Weights of a small mixture-of-experts language model, trained from scratch on English Wikipedia: 230M parameters, a variant of Muon for the experts.
Below are experts of layer 8 (counted from 0) of a mixture-of-experts language model. Rows are named router (the router's row for the expert), up (a neuron's input weights, with its number), down (a neuron's output weights, with its number) and show model dimensions 160-319. Each number is 500 + 25 x the weight over its row's rms, rounded and kept within 0 to 999. Numbers have three digits each.
After each expert's rows: a language model's description of what the expert responds to. This comes from a sample of Wikipedia text that the model never trained on.

# expert 32
router:490479507519525477511502562476512496458484472457475450518491483523462485515491491559459549490467474520534480468493487506511468509494509491477497480501522500499520524468488467524442447474480480492501468513476524508465499479480532484505519510481473490525489531488443469515535492513481451458484523483487501527517545512518518485511475468518495537493481499510493495505471506538501491496503568505494528488501505506502504475502513535460494490502487524486510426485502499521533450494518465
up0:501560464522550456529515488521524466488511461476496519455490509476465476480473490506488499471512492527509521505451522448502523545464537516492517460498542500449490562507533473513469484482507511486498496487490557458501492509464509509476474543524437509471506456515486516510517505550554493502480465481497462521452520512452445533505469501502549505459462492482512500478524476493528492529539557524515536498487517488442475533476526528503539495499510531503454527498500536492515517494501436
down0:494513475512537502570517513511494495485520469492527502503493494475489481507467512512502509515485485478477468480520476492503567512508536454496487531462484526509518527524517533531474479505526502511494481498494508508472519511497538520499530542498491511532512446498454497490519490531484517498493540498491504458496490474512489547446529453545459511505499498492504460509503543531518478520434534514496512453439462508493469487489544511509490487502467514496496401516526499480492502526527499
Possessive pronouns and possessive s endings, plus the and of in running prose, such as his memories, their ability, Conway's.

# expert 22
router:481534504490459502502540494519538434549518519512492508466548490493456531538491500460527551478513526503501528513522532492542521538508555494517537490505490517506500525484507482510548514483488460489522504463464512496472512492536489509514527477490515520487484499483464513506516473504473456538503542502522459492518463511496529538500534467476528499514504530441517506510497544508528513475555541503500517458520516475529494517525519506510522469512533492548473556514472485513483484491468545
up0:509509510499503516525513498523451494525439471521484479523477481502523446482481462536461514477464536500503496488482505521517501524518505484476516501520452496506511454453532478464522492512497514459529469493532494489513526466507464432531500544500533496521491510501459518509502517507496517461529482503489482475486483486522486514468473490490532556521565495524491516471540516490483529529506511551502502516491519497503533494478516473513464491498513540507531528538508526499514484478513520
down0:473529492523513515578531489506484516503483504497470478496519500533569515462495520527523518513537464555488498477483474520500497549529536520495485499495523498491521521502499532464489498528520572554438500462480516510494506500464474497522469502530524500529482511538504514505544502519473484483493519471452481470517486503484482506494463458458549513462523529508520530485500496480486518495525468499513449487500484516484500547487502456490452521498517507504547492498470485511475513510513502
Word-initial pieces like be in beans or beetroot, forms of be (be, was, being), and table headers like Apps, FW, MF, Candidate.

# expert 20
router:496526441493498530502487533498482506560503496525527501483464500454493533476491486497538478485541465504464487465503540505464471483457513488477477519513498496464507472519499499485448469480523452525489503532520481498488500521502491531468518500465491438488528497527477506493507485543545484503515505471528525483482496542473534483516499490540460504447526485486532521510506510533516491549527537481506484492503499464457447484464491446482509533504502465512500485488488526483482539477463474
up0:535473525485476525512506515499519500474494516510485522538549547507449460499509475502410457494534493469478497524500514450515482476523525491547516477481507486526524501482501525476531558514491580512532515514480540485506561533477504505502513532488502438531501501486519527518500477476483498507517479468481499506513539525493542527533453539517498505469443507529465494487450491487500466474535531496522487517517508499488456503467491496521511537461490519527525481523442471486483529468486495
down0:498528518464552544526467445550475490519513519482465515532506491495515544529507517526490481495517502538461476469483464523529504529556520509507494485522495520466515498521448502498490521501492486491515530519480475469559455479497499565509499462499517505512480484489540524504461487556516487513453516495497523520473507492460512512469475492506526468505453513491502521481492502498502473470512534497535527486534448486501544510505490486521471465471517480514486513516488484513537522456467518
Pipe and semicolon separators and cell values in number-heavy sports and election tables, such as 0, Yes, TBA, Nominated.

# expert 63
router:514473498509486445516519537500470502477506470483502493500479518522536486513498474537528491494469537498489506463488476522511514532451469500502477463486469472495546524485481480535496458473502505544481452474478537501515477485527467458513555502454492527508500520492492509481497495507523518478472470453513465472503473487553481510487487497459523480520488519545510486520460515498543493461482522506522515524515486512521524438480506537473482534482516494532478527486439502518535480492520451
up0:464451506504520516515501523475494507517508517500495482467481506542468516509441500497512483530523473490505519511483460473546484484503484501502473508538521465517488438486467535520518477480504497527489450510462462517530482485490497522490489491485527505495505427518472489486472534488503476487516504523469547486529534508491542484455445523514509524533496438475472512488510506490476519530498466525448482508521488536497498511479461521475484449473506489513498518510516538547465506509531495
down0:486456493509547507510482509507469506537467524475495444488490498527551439524457479511479489519487511499475539533473514478551486466527523520483496526507464453516508478492424511533497522526512500473498481521490469514490479518510512476470520529534492521427516505502472504478455530480458527470513505497513519512525503470526491481494508541507536532508487483514545471503530473492497525467500488498487499522481493510478459541531534503485490508496516514522513465509514523484519502491520513
Relative pronouns, conjunctions and punctuation joining clauses in narrative prose, such as which, that, who, because, plus following verbs like giving, moved.

# expert 55
router:470509510489494534501503466501542480525495535488469509504565533521507476457496528486506485527500461518545493455527518470511487510509521509487543530559461493511479512506544496498493496505483528444519495482477492508501469482558475522479448469531489504493513525481532440487536494469534479475509538503479541528495470483479496541531514521493500535490470522518533475498539513463486528504468458526474531516497516480525499507459504461547499483489500515494519531464515511529484504494504532
up0:506499513510513495504462535480485477489481507463553518545483553527468492495483489527549525540474471476526491503514530478512501537473480491518522461500485483498492531473525443500461447487465485473481481494509469460460485509455503546441478484483493479494514516451538485514499501498522509458513496519498488522546518448537536471525472534486470532516503491500511499501489500512500512472514520473480464505504505505488492447460516510472460497546453451462517496498477518484501515525563485
down0:466525547483519493513491495522533521494467530495519493513469522515477497455481536476485525515469506492461504503525494527499507501477496480462539511494488511442484521515476520515525425508456514486526510493528482477496499510510512485552477507555480460507476529518521506533512471496500473482563486456511474521523554527518527498504507518486512517473525472499493471477515484507465498513478526483479503505559534532554506504507483487490472555505524485491455491526501497509489530465482506
Capitalized words and word pieces inside titles of songs, albums, books, newspapers and bands, such as Love, Night, You, People, Socialist.

# expert 0
router:507496490507474491509522501499434495483542497487485502526540493474515462502523503514516484485519466525533526476532502529491485520476447503514464491517486462480492534484486491513495415481501502538548463463519515490478490495544484503524506489475509512489488529492524507489500497495511497460481495505485485497523499485492507503543541530500498515506438502552527526502471491518505516506472510535482513510515511489517488520441499520498519538480480488492468484476444471520517476520530465
up0:517552468495512455483459504512529493470505524520522505494515517517440500491482502508517488510494541470456484482501480470521417559492497512500497463457492539504466481533524469491520489515490526504508502534446536458449507493472491500499493497459484470488525485511470529539467493530508524507488506501495507495514498490474568514493503488470525514498505509477522509490528541519519481482528548517553493506483471477507475500529500467487446504477506517532484501512498511561483525481513507
down0:518558531484516554504471476516556486474521504496481489478476543495527465509480516480511456520470512510503528503452484495528559523511533496519519499469478536528517514489513473452497538493496472472451502517471507489526475523509526483519464509509549526467468494494512511458519516487450483499504518528521536493538486491475543472492463518506498502493548477484488534518509484492560462473497539489539489506511524438504458507493506472509470496498483501489528533472476569524503533506485497
Narrative prose about people's actions and speech, mainly verbs and function words like said, told, asked, because, that, to, him.

# expert 48
router:487505440498500464500499525524511486497510447519505494528478516561489536491480468493478525506481482521544474505505514519539488540517524507472528476459532505512502507504514446503503466531506496474487497504493490502528478501508471461495527480496468521501469489503498495500468489488518486524496531553554514443518466518529479474508522466489495466525542492524473474485501491532466467469507495454515449506527484457493486524482489492484524510525489491478514478556488485501509516540495482
up0:487496488545511502495480467507458452538526480531530504514446532509537486514505476522505523468509503507522518506527495498505576485520503498516484518535491533506479468520554467465521546477499500443520541500506500502549478500502502452554541485506518571472455488531498488499555477530502484501503492518447494470478541453503489500458487523520491550488489504525482473553495479478521488496536505471473530488487477511505474504528457558523496526481504497466480517483489523501494491484490540
down0:471523485495496497674526490544461505445458477471524491471461499493542509505541501540529511536501514518469487519467476513518517482508466505509478509476502449494492498467496537479477531515504508511502473499465501500527548512491487474482461470473534510524489510532539511448507515469535474482519464466518507517526465487465509414490529505486523473507523512510479530485531488539499495460492513512481516507499541503485467495471513491454478477516428519495503546487523540546508493508496523
Line-start markup such as =, ===, -, | that opens article titles, headings, bullet items and table rows.

# expert 41
router:536513494513453454485457505520506453516485524506461509498542504505511476520500501514501497505535528517489494529456505547520474503531441485440506512500532513501524502516464478476496480541520492514506479557519491516492484521469525479496531503502484516523490452576517507532462508515518535527510467507486505498448473510473496458506489479525504474531509535500519491509494516480530529482464546490528527530548473503513496480500490468501522502495524503474548573522501526465503510473464480
up3:472466466528521483503548512478512508489538490454507530498503542496494518514521492496464477458480455567526529504500501486469528447480493493430489496513523532470513502483502484502494465489520461465508517502508509570540459526463514475507494498504493546502502535494566455473503476471481518498503497480484532514504521512530528528543537471510492508492487559533464470528452516482507502508493452489537543516519512487541514520510448484493550470488486473495486526507484566542462528520476505
down3:539497485515513555503505497542521494516491498463492513484521501448500477495471509497510446496443509515507515485529477502546482468493506511467522475498527517489490521502516502506456527501486445514508503509465515495499510503499517505512509512476489475496517516502489507503485479530517518466500511484516503467501523541518468492479462503525487482463506521494508502517525476510475516526497509488499489504517497543504475513506509476479512528472536504550491503555478523522468506483531498
Pipe separators after scores in sports result tables, and month names in dates, such as W 4–1, February 11.

# expert 60
router:519497489477519539515554510482521495483511523510502483494509529482480475480521540468479465498499457520499475442533501496479459505498503479492505507516460501468485476469524508488487519529481502455535516496497526488524441455527476515496497507533461534464494517497522458504533489432555491504440520510462547514499528521487511517514525504527479528485473485533521482492517541477523521517433489528476481518489527476522458483471479465531523471456490533491469489468505533525502512515452487
up0:547481508489493518498487527466507480535507513505494527510512479454518480495507515520489507487474480487533539467460473506478500482519478540510483471533485501483499500516498504500474524494456514504503501465504515465507533488504473428492500488500541503475487475483480497477461509531507481483507515522505462493462536492484521535497530514550506526508485509487480473483478494467505489504514490490472501500509489497511525533507446469500497539490509532539551529429522475520483494517455473
down0:475466540503514550510494498505488491459460479497474453462506497481484507464477483486517519532529497429523468524554507513464505537490505532517473482491468496485475474516531518545519505548515517550541472515472478505516481489480500529491433494499487471510516471489497474482444492483481532509503485510541495503488521494491523452479506489450489530472490503466500501475438498489500514532521477538492554515522517502495510534478455455494534465495491466519515489522481517566409490500487518
Word pieces inside titles of albums, songs, films and bands, such as Avenged, Wanted, Welcome, plus character names.

# expert 53
router:481519507498486550497447538506539501463501478467521543481522509473473485502488490526507535502500488464484492513510514503543470479512521495485515461551460465514484509501528557482503482516436526505500519453463478460469506459558512536501538463511507521473503491487479500515538488473481473503481495485512444485503502516524515489498516466503493487497521443466472469518513464477474494483459524512508500448526489478488532509509479464530498514485472570499545490500504533493475511499484490
up3:498570491535506468483480480509536478483538543523504503528490469513503465523538464475493480525481526537513506492547479510490516456560483504503481507497505460476509496499504500496517504490489458471484480431478503440543553467465500533511489515525471521515478483470508516531487555556478519536502506464499528523477544523506499521455518504484497487498498549513492483503513474515483494536518481522547519506450500442487524436508477470505467543479507489484505489499493496520514513517463458
down3:491506530482508506541463481456490528486502517490479527519484515500502513475457533516515476457471530520499501531468511550473542497508534500500516465552503558533510500536523491501508503467461485514545478494516527506475470479529529502494479497475439498497493467575477447537514517494458492493518519493481517458481472494521508512504529510525534499489536513472512481471500526518477515504537540466461466476504467499522519519453485518499515538502500547517516495493514465488490530479481526
Articles beginning a noun phrase, mostly "a" after is, in, with, such as was a, an efficient, the first.

# expert 16
router:521521477515508515478460485520483509526471534470469514512444447504522516485511460487498498457516532479460510513468508510549514449488480477459507511495510494503513520526478526507525425561483542486503518534489531499504514518507524472477519483490486483458474499508502504500489474508440501497536503503526477492530481494526488541457475459460507475498552459492475490461492568504532480535520528495511516488484502481516483503534480523494473513501525515517535486524485497474503526480468458
up0:480489528548503498509463473481467515497514522518515525485509518485537489565514486543524519492507488498492564495509472543512489491549487513495545501522490527489521497483467482524548484502559487546520501492513482465482515520531536482519507520494501480513530488493532489475531539463516545511505518512495483531504514496457494485510518508451484507529457538460532489526464503486474502465499460501506501510488484495443472511500483522506472517488480541479471511512530503480477529526486492
down0:493515467499486477492516496506471474478485503450559544519485503506507514502522494476521471492495491539476509509484495523526557503549482479503497490478451468537503520502504485502522502520468482487524473509504466513474520514491553524468524527505519486541509443509473507529462511507531483526538501492531500475505479558454502498457497544500469539484431466513502486482477477515539480469546503501480508499491516470518482488505500457509516500435464454516492490449506473478469525502514510
Numeric cells and their pipes or semicolons in statistics and election tables, such as scores, percentages, plus signs and vote counts like +37 or 1–1.

# expert 24
router:499498493491522469502523548505509504495477479488513486509457507525486511503461488532468525467482494498505495513527502502540469506527522514471471490548494474526484482505504491469488438489494538533515504486499473490474481493485451497458492484483487479518525480484495493492527478525495495501513507490533473496478480508529520450502486473503537497479498450518476453518480505533448473540487523444499515521538460477496508510507481520476476473494461530509530438524534498506514469506524464
up6:498512493503515505498478496533550481480510483457531492576486540466459502518486496520468480532480508540499542508492524451468475499532533502545522478534470525509499496529474508519487559446491513515517476492512491482528508478480466498500472527475539498532488494519502493489482502543510520492483510495451505517508509485492441456534480515515500531456529519515516468527521514516477519496503516471543499442494486503471466500467523501528535501520520510501483500498505516525481545506479490
down6:487520513490548505525464542519508445510499495516486496509484463573462514514516535535502510538514493537505482472514532507492520507474517505505464502512519506518487500513472494519494518467525506510517513476523514472438464471498543503479499505489520493503515455546496485462519516505498499522500475508460501517538510498534496507444492508490473543531493515489490482525514554560499510518499516516484470456518474520524512501476499498516513524480498522500550478465491451470538494501505493
The word the after prepositions, and ordinal or superlative words after it, such as first, second, former, largest, final.

# expert 43
router:511514516486494539497535473492452499483459525474499469453521477474464469541523484492501502506484528514492520494519487483535538490510525502531446509452482510492497454563502540498473554546451529450522522544519507526502487477483544505531484493537561446482524479479520491495502483525478480483503512508484485512509495474478440520512496472497465485482475481488501493505496513476511452460511530525472485504492478516505511499503480480511511481499520506511505460504539468528482499505508553
up0:456485480513501477496490506516508492496511502500495468485489532516471515463515511499481492457435494491476511481497506523525509484509462537480473544504476492550507484501485543478498519458501543519479475534544443467479533450481485468493522535513512538520484451518535474458527493574532494497478486492453493512494479524477536516481500494482511492519502511497442452564536466480493506492531487493517501525497482491542501494491502534527502462484497496506515479522478447526478491504499481
down0:449490522489495502544480519485523524520484493475502485499491509506457509497551505513513509479499507482470451506504485499512515502528517479494516522488523514514468522487538502520544510524497529515503486515453481504471470561521515521483460509506519511501506498492526503482528496481520464506478471504500525558496487509454492494535508527520472552475457474512517532508519520486468521521506475483495499489524486532549455502516486517501482501477520501485481522498478502481477458513516547
Digit pieces inside numbers in measurements, coordinates, page numbers and statistics, plus units like mm and m, and closing parentheses.